config.toml
n_layer = 8
d_model = 128
n_experts = 48
experts_per_token = 4
d_expert = 64
d_shared_expert = 64
activation = "swiglu"
moe_layers = [1, 3, 5, 7]
router_score = "softmax"
normalize_top_k = true
routed_scale = 1.0
balance_loss = 0.016
balance_bias = false
router_logit_norm = 2.0
init_std_router = 0.0312
lr_router = 0.000679
n_head = 2
n_kv_head = 2
head_dim = 64
vocab_size = 7882
norm = "rmsnorm"
norm_place = "pre"
norm_eps = 1e-06
positions = "rope"
rope_base = 10000.0
rope_fraction = 1.0
qk_norm = false
attn_scale = 0.125
tie_embeddings = false
parallel_block = false
init = "normal"
init_std_qkv = 0.0442
init_std_o = 0.0
init_std_up = 0.0442
init_std_down = 0.0
optimizer = "muon_variant"
lr = 0.00982
beta1 = 0.95
weight_decay = 0.015
lr_head = 0.011
grad_clip = 1.0
warmup_steps = 200
schedule = "wsd"
decay_fraction = 0.815
decay_shape = "linear"
final_lr_fraction = 0.0
batch_tokens = 32768
seq_len = 256
doc_mask = true
train_tokens = 297900000
steps = 9092
dataset = "wikipedia_en"
Below are experts of layer 3 (counted from 0) of a mixture-of-experts language model. Rows are named router (the router's row for the expert), gate (a neuron's input weights, with its number), up (a neuron's input weights, with its number) and show model dimensions 0-127. Each number is 500 + 50 x the weight over its row's rms, rounded and kept within 0 to 999. Numbers have three digits each.
After each expert's rows: "mostly gets" lists some tokens that are sent to it at least half of the time. This comes from a sample of Wikipedia text that the model never trained on.

# expert 13
router:534496505514496489548598421434545447549472499467518516508469514578595532503501508420477613544519497516464434526450528501565512499445453534474396593483478491531474498473506446498531399501404451407479468536491511459460513523467533491552468593478518491476425543553517411492492482585520519512435598473438432539478518458429520452481594468648538596500600410572554477478540484551536493515589
gate0:452497594586446512529438534511479451474497469512451454604468419354587601529453562530437525481489518468476591545522483587532495566503504450537388512503511393454460456459511395431521429522467535535526449495485557511538490537576480508494517493528486487462512539542566487491473513463500576472606485521602526512448564499549426535509442528518497521514373446525525554477595527538427439531538
up0:447407449455486544493646552568482494484422414536548484544502511420516455423433500539529479538381468609550467514616484535423481477512498551584469477541362469492487466439399496509479544488507507460478600492496465598454470519494505512571529540542498532479544551505527533440508436483517474583454551546461502470513438509487482581535480535501439386489555593533524574463522454507495441481502
mostly gets: " used", " known", "ated", " played", " began", " held"

# expert 11
router:437566406547488537499415455554539523529468431488504426529434503534533569445482487342477476501480619522456550473573481485542441505526448514501491492508479492449576563510494427597524463430553443508369456519510447499521491494554483462563526539431574529548574379460537567511486506501467601486509493531557572456543447501508496539535455397498427479533446468415439464410500446518467476465499
gate0:562462565564404502481490522541458505553564485501428510511460518494541510448488510477488423536364453524476532425495469511504465473458438427508617468397468533565549568460467484559582609535552594503503564421588508542584476500492409540454499472523526469460528481533500536473507578547505534497554378445485470498580526524526483548502432531475434458511551567450479454509506496572438459497642
up0:490533503497529481492464449549417649425441589508535400535547569488519517430483569414463517514523540517593514563506500483514545453527442644426470443547552529451559485497455434493542514451495587519481456514535515484495534602480519602466405567550496449474493545510543456491475412568519421545588530458538408533500507425507512545496508523441533523438477508582527474544415523429524526539474
mostly gets: " F", "F", " f", " \"", "'", " USA"

# expert 38
router:480476454495572463440526543434482471561506532503430394485536528560460461479493515444439595486558511561552554518474519405630475522487483450479437587507522582538410493568392499506476457504441443497572519495481560511537490452493478500479460573461495413516475554479573543566522521628563488420516525437467530482550422505481421397543546493470387563464493443510490543479560496509601486554521
gate0:466563496506543527485464568510462443447429487490533498414597519504470475517511494525453507497525508557508502546523521423504590519512486464514582506542488601510487599435440421444502590581497500517569510405494474448565511442521526426458502466427419499504627570484517440493484551463569521565470431426531584497530550494608568413533434486637449523502434435491490465415514513571477458464502
up0:543535581434491389495568538508473537459454483461441565444495495536486525436466450450514456409447531539546526444484540447466425567528469455505476599440483490601496507535451504485427508489508454495517488526489586443392451459504532450457509521523550325495517538476550457550508547488492443542466602512442472361575511479470524523457499500451512584562511437470446564474513605531449553563449
mostly gets: " the", " on", " had", " its", " at", " their"

# expert 20
router:567561505515581507459610493538534497421522524521523513459565524513526494443481519490510487506454425454517488562604480584450479487507464470514503550478397543460513529519553464458478503442536557517515487544470509532458514637438485550522542542514535442592414513544526433549508432432583464618578525535505464515520421447413500528496476476489419578502614435565534494633488522492585525600479
gate0:493519531509520537601426437453575516520535458510514434463457530520540474576590424541514544431506559469566433506524534512532533476431478483505411415470431684528497491525489414581514510536574568494543479451456425425582602538495511443546471501538546502494579522481599470584476444564463528508431474567513478517459516430509490547539537571557474500489516500475493486571412439503565480437525
up0:453512461462408524489487544514547437498488502493520423565403449550565483395520468554620493469473493580475516537456509509509512538467504479568537500516454436492487457481507505461529482516482397617520430514524466437463432474445473494526502466394519507372489503590493402510641492471475495507491405449524472465507454394533515466495450448461485441516580515479486528388406493480476536382454
mostly gets: " first", " former", " final", " national", " music", " Best"

# expert 7
router:534407531537503466579519502496558452547526538440538404481594539459515560452458550487403427472503505497465580513427500443454452587565454438462539520471516560410531461521376373438465560479505546463559512485568469490565446546565585529522529415492584522499504487456547570608520523511487459455443507463468535546445460570526524573510437467409459471464521503461481497557500443415485440485481
gate0:512446479451492505593484536525518474574550486564495509518521555421496472409460469501474545536529516412463481462497426498551401486485515527522527570521522534527471384543620422561497537515526462573450460546531418551548492562467584489470470527480494508539465494500529454557531617477330472493595458530536470550530543417486456532496569464477530526538574603508451441518510377417539479478468
up0:431465537320560455477514389508484429517534507515516411431481538463519507493472534502590445558558452462481461456516454479535494490468483511468505463508582541510514512518529489406564545545435580513518457510560551582452483605384433542528433524514445479525463466529564645490544530540490512585497456537432617517493533444467476426472497530509482479512518548432547507421533482507522520435584
mostly gets: ":", " —;", "):", ");", " —", " –"

# expert 30
router:498526589489570479478425503553399448497452479519443521570423566421585456477485511449539486581546512472563501567443573573573564469546484538554623444437479489545483454465468403520543469432451481626504540434573555489474498444499468566489466535486485529586500496492458522494508479526453495519507548482449542525593515466509460428577584577529574516464569488565408532596491468475484496546449
gate0:485523541532564549562428457545520442479445499589517502423478501531518567481513580461549517518413541473495464468415532478473514536429513509525471532476397523453556587549455448491488487496593537552618498490483429516532462547504469439525554502557530489568366450513545535458402466507399550479547450454504489531483503583445514538510447449469540308538483521452505483521546465545587445532567
up0:528530471515559529542463458474495519545543448560526493483599517384511421466524546477440485538620556452571456533513512415475444467494513450541402475575511398459459454512444523569503512538431440527520509497500530525487470571513457458564508547483496529520474433507434460490424497484527515533549615562566541597484472552564493557598583482497496333453457489418462449467546541470456456527424
mostly gets: "|", " She", " On", "On", " He", " Marc"

# expert 25
router:424493581599532472575536500541454490412430565529493482532441491505414464546557531463495511493482461493515483504480589511633491536567423587479529433509460481493460554429451554609495499444520556589482527428503515545489470540473427496466488523476491577550520467494449533456541456491471659388530486544465576408480479463428528517467518591548548421504394533545522477527492552535466487469456
gate0:531522454588424480562457434487539537403470503478499576479539499531508523469435518490548484525524466553571416460556569570457463474524515336505410479443574451500465419419523487428469594543409453592418517524500518497547546545478505597431468521494525449436590607419521494502439501538491529529473492531496546563522475586395515462503542442497498490490483523543488507513470463544456538600531
up0:560499463531462598449453470507397494476524532465483425517425522508444494559484509531512531471469428516503491563455500547500483462488536465552471449529489548552424538534460442567457492535534451548429425586535463503661502522489514494490554535421508491496482642439522402509447497483493590432455577533450500489575533464450488488448543501428483559522558636475557485502469345497541552533460
mostly gets: " Al", " de", " Ar", " Le", " Pr", " Con"

# expert 3
router:472570464578557489531464490587409467618535481479543405531554514442509523495507490502549548527490532507477527558487483551503494512554545562461520396461470446554414529462559542375532501438499523497526443504467553476573531549470556534449402499437541526491396537478515554528521563557504544602486482538545517503410571498508454447516527464404587617467485508414421485432467570446545552544529
gate0:557502460539591482502451486508442512558598519430513472466556445544504484468577481511543417496475326495541485538463512517499491531446520378534501484579477378466501451475424453478479585540526496544481499479466525595551608504598481521503404467548491522478461520542540421441483530488432544548506506583593470534544462640527497526527534555450509419511483496458533526595482506487553471490549
up0:511586482512576490459539467493429517503489501524497539477496484526520556421600527458560454517437509505542417569487561550464535380532562545499457535475516477491535530559451523482467606556548518614444553461582536573489453549438513455443575606545612432477459515432479482426545457595453486480508505464476491447482481515477521497446443547550525486560451649498558539540549407483563459487458
mostly gets: " that", " be", " has", " have", " not", " it"

# expert 33
router:471504484497539359578592512450496474438521525461567525371532501627486457462494464498577476539488412512497431532517497509516516517542544515509494495452440516573493517453433560668499431465484492456507577516509543527447504461407443503578583587458453429505516535499502529502522453454493437543434501529434462498465439472453484453512598542598544585520588448484552472500500469556501449513553
gate0:566448567421521584551416500525470497430421522426446422524495489482507520394527571545493438479478513522456607562469488518459483481545609512493562454493538466513528463462449455490589428494416540449508637519506519562499623503580429459522473505536612450525564441463496478544431487441547510530446482489554486431576542586563446430548468483425481426531487509451526492464506527500464506484530
up0:460502584478521476383481492405500404575516547481497542517469594473500480480405556453447539472514528445507510544494574550495514550498421515529457552550437572434528546464472508472506474538491489551545509568467437513432471571489619496446489479473500514485479533522468549413563400452583500465534514507448404548464565470515550541499414458518491623454548490653504524469583439460550505557552
mostly gets: " United", " University", " House", " town", " band", " city"

# expert 35
router:479550579562472429499561504423538472474572487470483528480456469472565536513421572611412543512504526491520440474555437485606477489448513486516524524471499454551502406514538518505577442591514560532520441577441517521660528500558503435480391431485563561507462571484450541485547493473508571434486540496595540443490491505511450531498444481586484392502446567531531567571519573475571472513502
gate0:478499468456525532477481474497585547513466498547506449435498490490450464557452545571516599553620521468429393496419505446499429573531439415515442490467422463628460461497440473515505488481576564449559508581515411482469496538470483496459469533486466476505491510490585466559439475528535460450493374492394562563495517467459416548624472485546509517528573556388473526470527564498516499567517
up0:486467619472449503456574599459403530503506510520499524469599442543487442539488519509579469501541504471514464486555534558455468439559498514511568477512556523468417517542516395457419413490497415481494435561559483500557651480518547545533526524450508495441440408539527502437516559497479447535531486559602514538453457425533497556558613446443545510543537506436503544439439590519450559534472
mostly gets: " al", " g", " sh", " rec", " Be", " v"

# expert 9
router:511361555519573562538440503457434514492527531389484430404511525488541441553457479563493499562446554631426488570494548527468509462471519515494543513501450513503516515439400450484496520527472422498506489489474503461442497424544483502487500540467411535498483542445562435489577524436545421514424489573546547436516557568619532508565625452498501448505488540439599501537518446593549513487543
gate0:574540487535489494466466494441410508481492439529581462487483467532522540571544493580452440526479614499550509535514584460516346585427586509463551465474532524445607473532530511516515394472478419526486513503444497523491523498407491525480519571541442533460519591475512460570456459577536454558499451499392492480505513501493413545518550509512424557482482487388502589531447418417542545541434
up0:378467492444549431426495425579501532488536527490510519469550515450553513494546459554504546496522535546480533492424449611559506503522451510560589498545472591414564477598554495547525509442556525463498481472538500462575459504481510508620450494430539507423440556548498466435504544537476439426504545559520471463524408587515564543542415518523479561477539423461463473493429536484551609604419
mostly gets: " Richard", " &", " Chicago", "ole", " Boston", " Mike"

# expert 19
router:508601490580440413550473460458590603467534423567533582501423456508413519467475499512545456472354512430551496450549534585582534499428569451496430476474450520464425486529518588493496493512497555521500553476471459592552508532479515481559496483431553492444427465547475509491517493528486507410507530475477581459441487414483426476412525521526505544448442423575437466534573506473490512471401
gate0:494446573576493492492496520501489478493518588564627524533422522574521521467533505460465550621477505510498509441446453478386517536491565452425440569484438496601529455525536451531532596486556470433438552491554489598475519454603550543485428497463368474438541573489538557544575422511470484500506491518441431445542556474607544566526514451479501500457509474533533462537553502514499595460522
up0:547512506500469534538416554459483429523526498503537410511499416645469477590437445535525477478553544506434422498422460491441430516540530515569498420508535484429503513478528471486487485527523436530412443523598534516551440574541473439518533481575526551510538492525390397453501548459504473521568511471500497432496512545425499529486473445547502404380624535519535504584562480539562401479531
mostly gets: " sp", " rec", " dec", " ent", " Le", " ext"

# expert 41
router:465503553461451549444433446501507485526431468506592614640444502563458487548508451445461458478481532457442581481483545358472510490413483485494523540609565542443456502523514486507504513449581362528472451470511432494473476502531473471542520445486404509579547435458530552461531597455502490451468511444497531571437503535515466475506481447485511474425508472544471522323546477512459513474507
gate0:439433622506544496545489540512479394504500598566526489545454470545510454535498481483548516434410494447549610475457410520526581453579557500365392438569495435450495504496514476487428492520597410465494505453455522444502495508453512480504497524482608509523570432502476470509460518584541540572538498488464505452507484395475481512507475514506449500508460441586474611486596464510574444532472
up0:517580425467470480497485479559487452435541488520435488493522613486484456486477549466469499389489428509502605463528522471418451504478570426458483522509626487510482578442550490484545501434514460489472532593505520558635521525503445496533496521433506609446455477560558462516453567536442396514500493589482555501472494508491495483476458353437505486517518425376516544462514448497473487567598
mostly gets: "′", " km", " ft", "^{", " −", " mi"

# expert 2
router:497538397566452489598434437541516568430528450635508582518474480538448487464504473533459451500404474445549510421547473539608483544453525427536489462452484454448493409456452565516551415538501519554539474529465534452519495513498591542514490380476546557577486427529515536446520506567407517535568521545500517424497506453491495557433415537537456487531445514578533522519588460442510450582522
gate0:474406521446507402525556552486483476525519533588607524451574510470527480469532446532576429480482456437498553446562491524455432497567558535648499487481456531560511475474527460544568519402478533509473519444445506461466488409483476510430529506453579522479496469511390589544515520502411557402528407467477494502449482522501577519545555473547463530506462587399510527434399516529531471514598
up0:451520494627477451578532563509577526513471483371494437537399556542556478460476550475524549483540524531576511572532525469441500616457478536591476498416486413505469437501540514516482514413504438538526538557489433527484490486564439534447562525462495482473531519469571518467539583456496496590486429493463482366618531507547514568538455463604552587503470524474539545508491524557434442481514
mostly gets: " (", " \"", " re", " s", "(", " un"

# expert 46
router:468463401437552583499541476489553508497462537498544497444485525479541495441564411488550429500541401509503503575397589563504498509495523572470526503472469493449559515513486551577435479550638506362530554493510565523544532568483580550491503489463553497544491628576473505529560389507512500574547422544563429525559490499506437503557492503499473592507470446485436593559530521489459482559481
gate0:454416451491506531558491544528355498493570471500372545407584524499478458445486496496530538467488476431466555606572551476479498384557467579412533500485473476485465486498593375454570541471455522523526466455525489481544413487548478512504506465552601462562430414501577560467485469457510543484457513535434508506429548467516465476534563543513553438598528492433443519558533507492575497471539
up0:552443462529513484428480555547491508451541582423447533511498514439475615410499511534497451536502472563531552497489481557566483492528468482547485481519538528604488492480536523594486480469424502577464426512410476500551486432469474462558518530477530564470454651492414376571439512571507595514514569482416487479633475460519504515500545454531489491558582509537444565438513451601472486569471
mostly gets: " one", " two", " three", " family", " League", " number"

# expert 24
router:417431466603539581465475556509376498444426467508482475521404446527496520513465558548575455487460639470485477535452483557534483425498408591461507528453477554501529505484560526497500513509444519580500438614378477514475549479497475448532563535545493592546509459393453502485499503446483516517474489491523568492501515398501503605527486541603521445502442537523466525472388506575491522462457
gate0:532528524390419483505456470546469442522500560528521420452483551463384471477487457538532539496590503520371489477510517397506501409526438498499551457492448521503475534520551491581472467543485450469444470462445478457468499521548554472446556409390621410475459478408556557569549486496491403474618512572508460543500546515478541463524496561447530510501569542478478400418567474500476469462544
up0:494429514508506562387485478476474485475390487515557502478519444500526519545448472511457525526423548501485521520442503544519532495459435542555488499511446409424480523400463480425532454552351443495520516531426561509534557487495427620378489498471472480477575482554497456584531496526475560445504506516567474560560565533538414506495562496488492539572501361569567587496481524472442483479613
mostly gets: " J", "ink", "han", "hi", "iy", " Kh"

# expert 8
router:487449466426432517445479450526580499579496558455452523495524534468459473536445463438516503477520400463502569481473460439420433510459491504509483490584437512477543609501611434467530569421574466501531597423536440442461502533516508533372642522520511529490545590509474526566545571451427413458516555434479494545524489505565516525514535450503445531482440423569485533472572451545457569520501
gate0:472481506467473554549570418540528508467541536573495494563512441492450494428467546463502499497458480478552347500509388473451500569488448544528472493396498568475539550348502573429533584527422511465487496458498572534488500509441524546535516488587509417556489478469571402524568480496458583520472585484505450547512460510446554500471540537553486493518524467550517530471600609560633514501495
up0:540474483457472519473455502560531560501555441541419416490539514487510457549486490511565447500456547490539560591484423557549536487484453497508431574506521470507562485515551546378594517535439544616437528478566457530471480601477557447506523423573534464532404495479556538443436491600569441479514491466560417501439471434499520574556489522462576412478481547445478401535539415554407487504482
mostly gets: "″", " local", " population", " mm", " •", " mi"

# expert 40
router:460593542567494504568472561528395505426539473546477471520408410543484585554467474525483449487475525537546626431513422508450495492466451505501507461495520529444479565392581523502484451575453482524463494528441520563427481466536447501443504411539531518497508461470493480490451489454506494493442405586596489502468584423516439462391456501505546387451429524437458493488555591496531465399494
gate0:449479496543581482473464552514445365523463546532505527527494457476503441451493513492456507455460546491450434515525427452506420518540377494515470444573530510533413453627491497481506518514448457470532429447508582460514532525554492561450427415526584482463565503419580453493498493541449514416510406435486544527430412556436594495575443450520437442453463479415488472483565555447485471433447
up0:529460395515573443429506517571548548450466412446515496527537503487460543562512537529479509531583490483596421536561544436466533448517518409545506440469523532509458487476585516504482405514548566629552551453511517472476480544468543505414441496522408452568507543400389408488467490461530472523520540543561497482523511425489366530470408576466453487528501534496453413483525511526504559488590
mostly gets: " G", " J", " R", " g", " Br", " j"

# expert 28
router:509431524456545559404512541545474483520560541546638569549445513528487546567473492516547511531483586458427592489588428485422531471567527457552599437510435472590497419560482523571491434446537563487410446532541537503587462483484428539584538469566406525484460511547519538474528529429538498523484565510434450527567477540452468574517507495554513585456568443547516452510448545538524513485444
gate0:477494400467436480540481570515445468515506533572440475522491482499440481508457531455382613450480495407442529539575475549543532464469512543513516557568505497527515545566463439378568549546474510496543510561512504524544554484539518482520465575506574517553417524385510410481512468521429602506500463477557519455532401570485455386489439501411433477587506599420486460485505501421516513554521
up0:384481368395543536515495555591443566480481583533391533532519473474409571473492443533531443490535543438497521435537429506461435431551560517486430426453481467447534464540469556563458550529505527463480513527437516553531587503595465561539430516401526545570540497558507500494494468496437494457479462477463463542481516450448563500527415496477514485524485524376491536423449565548438496578529
mostly gets: "19", " 2014", " 2024", " 2009", " 2018", "us"

# expert 18
router:560398551493509488490522524567549460553540453476433543524603488431537503519543494581463573440529566518439475492444609425488531532468633452498478513468569512487467498507500418424467522530398425430580467484479496463533549464508553583446491616489497510489513517458535520656464514478515462561506554511527448416494531578534583462489534471420493485584581524435495503542493420490485505532547
gate0:558510493498505565550497511591481523494546436449601554508445563507490607536546524557531496493476520437478579456404542553546510513485489533527527436427469587436572511512548482540464485474446501530507435452468601517521481521471594516453491525500549473512482527542470495395562498480491470618505508495426510597474484675345503538447489469486598534504521497492456536582530547559478421524484
up0:466539524510547467562564485382482462583564500519520533380519539454514446491512442440351580436455465503505512514555427475540522507502528508534480584460606562495483466410429416474503458448434522488444478480416450463439448488444513422542493560563424484528553553442502507460570489508514430504564524506487421491479599465424548469552514547488429582532531467623533520517452494488539530504475
mostly gets: " and", " was", " is", " are", " which", " but"

# expert 27
router:487499459547535486476494497540480517429493516500490529492467553491386460468495502469539456480542587427534519485560485529487460449471529561508526528521446553456551477529448549473511472460522610455503412471468454499444591528496452462571515519599549534575526489503495578444550520505394434439588543478442592502513354527429529438538596462582433450588496420583519443553572463457606492463484
gate0:489547457456472489376519463364462520509548489481494525499564468429488475519419473595535532464535570496458560441435502554514432509450576601462449528443561499498487487520552521486544472499433500392440490508518457443498434483478500507556509421530552480509560549472509483366571438528475401436516568511529488587488479476535401388475521599515435513526517487511561462386581488480460529526499
up0:479491478447495511547552401468522500464543437528529447496503538470464490513489426504514537561499452538437449609478595461472494567591502460486458493437477510427373509534514496554439553507457497562497622534441459506536440526594437468533534491603564443417583479563478493449454487527548490571507489478513550527547468453457434426439546485474401523506450481455385497537359531450465522570486
mostly gets: " No", " Az", "ST", "frac", "weight"

# expert 10
router:527529423562530519455439463393580460538569509528507432395528598515551433553534528570458569586445436468490541422506445554538492570564524564533486532577484549494499560526496495374597464579528505500466516573503463474518466550535520435519453529505490538410541508538550469473500492508473483459629442447511516534495511396445422529562462526498445576564526480457549478540506542476565529561578
gate0:468563536467533518507514470542534543495545513482522432481573466510518536469502456563414533579544550488462476452612620568419546476382580499434531457472488523475456460569565501416499485553562479514549546547542316523657559475523471610480500494501533509534530463429534530528438502481445435505510496504512450438505531514518490533487458481484563525592481585440503496527472552548524436451541
up0:491478491489610537506573474479563460560449459485475440504380478455573554468361442413435459537567489453462451513477529574470490426546472442515475525454482500494493467505459391491541509525510554519568420494520515427410496441507513467506529497574507457516499461383496489516536457444552505469493517599473551508440524498580458466400487387568569415557482550511537588508481479444591548457472
mostly gets: " an", "ic", " the", "The", "ear", " this"

# expert 32
router:482616503478438517636569475458554512450491510553456452500503513531405473427494462483522495536466488460538418402632417471499411531561530457407433491448522498525503606522476489439536419468520573494460545511569445494451481597488509452485504524519531462515497534575467493434537452639461509561523515460461413466536482539499524425455460470475498455441572530600535538534492566432476516528491
gate0:566484523447448493518474455418515388527495599480488516520539557526555502541433487429523556531551431574491545458474544510495470495443533548534584503382549568472567467531472532489532481503449517498475418470494458449488519575503523386446559613480419495499505435544503420525397484530406447481556514488601486536488541528513477466548426483515530365522450463489395593514471519424482456517436
up0:485497492412461403558563526446540474444542445502551562522553501446439447577541394527477517468439531560544530486592484534496468448476450579500453500460511535442459522563420544410465582490514565393598537542497483537496554467549492507568537504451489474405411553530452550462416505474490391480576483552454418494509491578445462500534548451458410485586538479498469490545527492485579473443429
mostly gets: " d", " ass", " pr", " expl", " present", " disc"

# expert 42
router:483520486556547398491437505482522442489476583440416483484439514595631551540519512469500493555485505475461561460441508551508516454555507486514510433534530573486522423560462470469574457483519516548426412518440491584521458467525477550494468632472494570485471483576426547492461558475567465398434438481432569403607506448548531501470536436580511535459483604450473531517444533563507446550509
gate0:486466486534536491429531479528406576578522457526473421486496502500571421467482442625515460489480595460495563515438485436488513455519550573562456480502444476479455434450427502507461495479467518524455448606505482510452519563432473544397449486459492527529479620382570572553399547585574489502561414463425483515516498521502409529491511595507447492532527456504501497424513544532499382491510
up0:508587525507567527482485463422507515535427559482482441494525462579456473441539458462514565442419418540500476475553493544513534484448406419556525414547436552465481467495462508505441512486535408523438539513654516615558555521426511442493568493488498430428488456474542481471593622499530458452541505557461525442540523495469467470469465462451478546517532521499522484400595445468411576428461
mostly gets: " a", " an", "y", "ie", "the", "An"

# expert 6
router:473490396427466472400483504503407499429504496512550586498466526499563449580517484625447550483557473555413468521581479385438481480433452422524580513497447514495569489593451535434502502460405541533471567442513443479517467482548431477560589505504494460460515562490549473495457438445552531498444497501531566496569479509566464581486518481434517482564553562429530505562392577522494477531440
gate0:540439386550506448470574571527514564491484556504505498454465443519483553555541478570471550486489423532550511513408465433532517548483466588458420560474565541591507549565501537554506459570575505495512598482480558384429405466497487463494523527485561532407547496573453552432525440479501523469509582449446495531417495471567558460545485493559471451526620512590457577444452476451518438506485
up0:534458491617489567381441536532526617450484499491549468504512513505470449414446438449545478459472438509436511454490569502451535460657512507499449519499573390489495511570484529563355616422433439472507501513430463555412535533502493446523484503477465447515567574453487538474439482559574536484541494479505544429485557505518463562462468510437486464505459513509491456576488497510520553462403
mostly gets: " Preceded", " Website", " Coordinates", "=", "The", "2008"

# expert 44
router:441414533427503463438453453555447515512556549456514439420488555477519473572565590528502481479526417549476498560419516514434466483497560578460545421516542516504549517503463456509519541465581526544548570502589408488558568414555530381413560458551589444460492548517470518468480558447471477517501480438427480525531484569532476497546389458559429448540486483490414535555514494426525547543403
gate0:402527461485503452467489549599501526508512593420419561484446401532493458499502522513596540469533523496587436555445452590525501537493433452501496549369535481513523526463560462508384538578557482494451552438513454499491555461515449478507484456505502529457498560499507419482456580585447533491564437453543456501468485585440357429507510507511513470450512452519482539385477510535474468489620
up0:542543509472540464534594498543468494404469441528507482459548568474458504491532560450499576593497542506488533527503476656475528446531473481444531463421498498548482406600450571516479432474407523567480492572572481353526528470494490396501586516547512565456481497473480618457512464503386493449481437559527481446502552522472484454515455462542456506589417460479533562466444519473557532492442
mostly gets: " |", " —;", ");", "|---|---|---|---|", "|---|---|---|", "|---|---|---|---|---|"

# expert 21
router:445397484480497573525504540533419495533389585525539518448503524520516581462482528439554577497591553480457469508489566442464519510516448571414506571584506396550531492531489551498540499488519503497532494556444431523438477445528546552546547471481548530456515452476440476433531480473609508669471577438484399539415455506500532467539545476579536564477536396513492487417505450543483524490433
gate0:548515428340541504496580465436488527511482474506422619469578497379495548460521552528441503401526590487455513559508396474476544516511516540445445572433405513419427516529529520425576564548515558473482584492509532543415562498470619515484516498548525435499475476543525471550574501557571505488546521504551470512489500533475539541459521530476478517462494579554550578557560462423493482529498
up0:518514472521508552505463495589540449645489534550442518498588484521458494475462487466604529469428529504485513504482482619403500515516534391423472434462524517474478559466472505392539406450526488489498546410487544556520465560503385463578559447457611519520595535534472482548427547531495471419537481568469466521465485477553526448502441447561483414446539551523557509476570507525603502533524
mostly gets: "ions", " years", "ies", "ations", "ings", "ers"

# expert 34
router:600457583482572503510533484518546466600525505512369520426533505562525543541464478509515482494507455390507411452435514465494451481481496561438518497573604425612462508419428463578523594444469409454464477512455464497493514568513487506556420473526472482561449583517530490446558540639534496453463471435477405431465491477452451438450538483481517540544558538498442553547527525495555497506483
gate0:523565478465491438429566483488572477467492487552393502493512475531463491549404531528533525510577486516523518541494500552475433505546516525532467408493519518509545512450529458507490539532525535395419657519491412634471540485476538542546524485540594528589345525462551556487544491497538568477598469483476442527489539605494497591461504440478478422480509480465500415462565596508468442505548
up0:548498428559547554489463485487443484499467511571444420563487529492473424462355502524492517485496509505460457538556591455509525478589582526471575485529465414575590440444486528533501456451466465413424431411566488403527539431495564509503473457486465394532376471502463586518546516564530569585568487471549503424520528474547493473534457580480485416511543538485520487470487446448491496446572
mostly gets: " had", " has", " have", " years", " used", " released"

# expert 47
router:468554606505454428427489496534439454508544604479414561463523542446531423467471518456503600520556461467416455459420470462549479489592608472490412515500565445485393479560470439454442577530521494516612555563504561451629575445485520469541430558462444542493474521528518479525483444558534483446510559427436443511430493517499482509523491479502539481496515555501503601428485439516508519545463
gate0:589483415520522437425448492456450510570449457448408574538513421542515566504488504402484468590538575530476513453448503433405585520485465474492495530463489528432479498521544517531452511515554510576492505500421520492453469407496493575524500450511487564596459475569436521477621504511491463471485545416489566607604535420474501524537413466555494554505437506535523507435628571477481442516477
up0:543503465515500489480485456489460487557616496477485521494444418446491485533468514522542490564537466470480395478421466447544439524342514511537442480581460479503543543399503472466497501458408503540615500551452560410424497443487471484455496458539539489553432478507438523349519489474449538513495486584449536552561528370479616423552541455504544543485501550542568536575508530473484450487502
mostly gets: " in", " for", " on", " as", " to", " at"

# expert 45
router:453515528606523489585555497495460496456492483578505466528474486524441410557564532585514420510496495478550487511540427521618486379591477481424529550482473607525475557544504492504536489454466564552479475533435499529459560527429550446491495540558601501462418588552449509457531448534442557523454468529413513520561467469449529480457561538559468464538458595487624554583426515475530487537566
gate0:605527476525465435447475524474526526573485596512499452491517503615519510520529455506414494530464520567598544417396513504516607452418526452544461549504500557495618568554493473492514492527470523562467534473516467438455492484466520442494532567501551538432485478557437522567482536516433507542507417514487592528551500510517453562564528497542529414525601565560521435479396505496450540390615
up0:497534438518479529490466516449528494497577493499445497464549535492477567461520566470526408512436520566550639533526496426491438493467535531556507523511546458529536538452486507464548551470571438554496634535470484541560563475489506577526491482497419480506531424537630536542496501497428528505515461514427411571360505544536467450443492485385625422512520519578599502513503485551531451418464
mostly gets: " Ed", "id", " en", " rel", " En", " expl"

# expert 17
router:442515582503448506415552507601462523453463382647512534476519482520497508573478535533467542543517531422455510507533492536418472451503461553556602420476453528463596496463470604530527492442571572492425532486447483514423525528450489438534443453553515470481471465475464490462503512536421599415540494441605552559517484509584451518506435488544427434546522502535545482516470573406496510429473
gate0:508596493556510529476560456522579434462467619568511590538477463413588478484509515451405477443491396426512547456463542461448511435459441446464442502446524457550482521535527399589432593481409464536416551504463506386509464498462477430503482512563497531508526478512465516522517475433508575569459414509486501479517515504501449429415451416458528529471468481498435561540511490453446507621498
up0:510559503423452491476488503366515478539544501523447504485434558482475415476487482431537463425477588544606513550606501444482527464513571347532505566509498530616501494547516458536497537504474560588467568499467440526593483546526498368538507504494496560495524497427502606531507565550458489518511566514426425513485466516472547466447431473504498447515466530552406502497447457481576463505390
mostly gets: "°", "″", " C", "197", "196", " DF"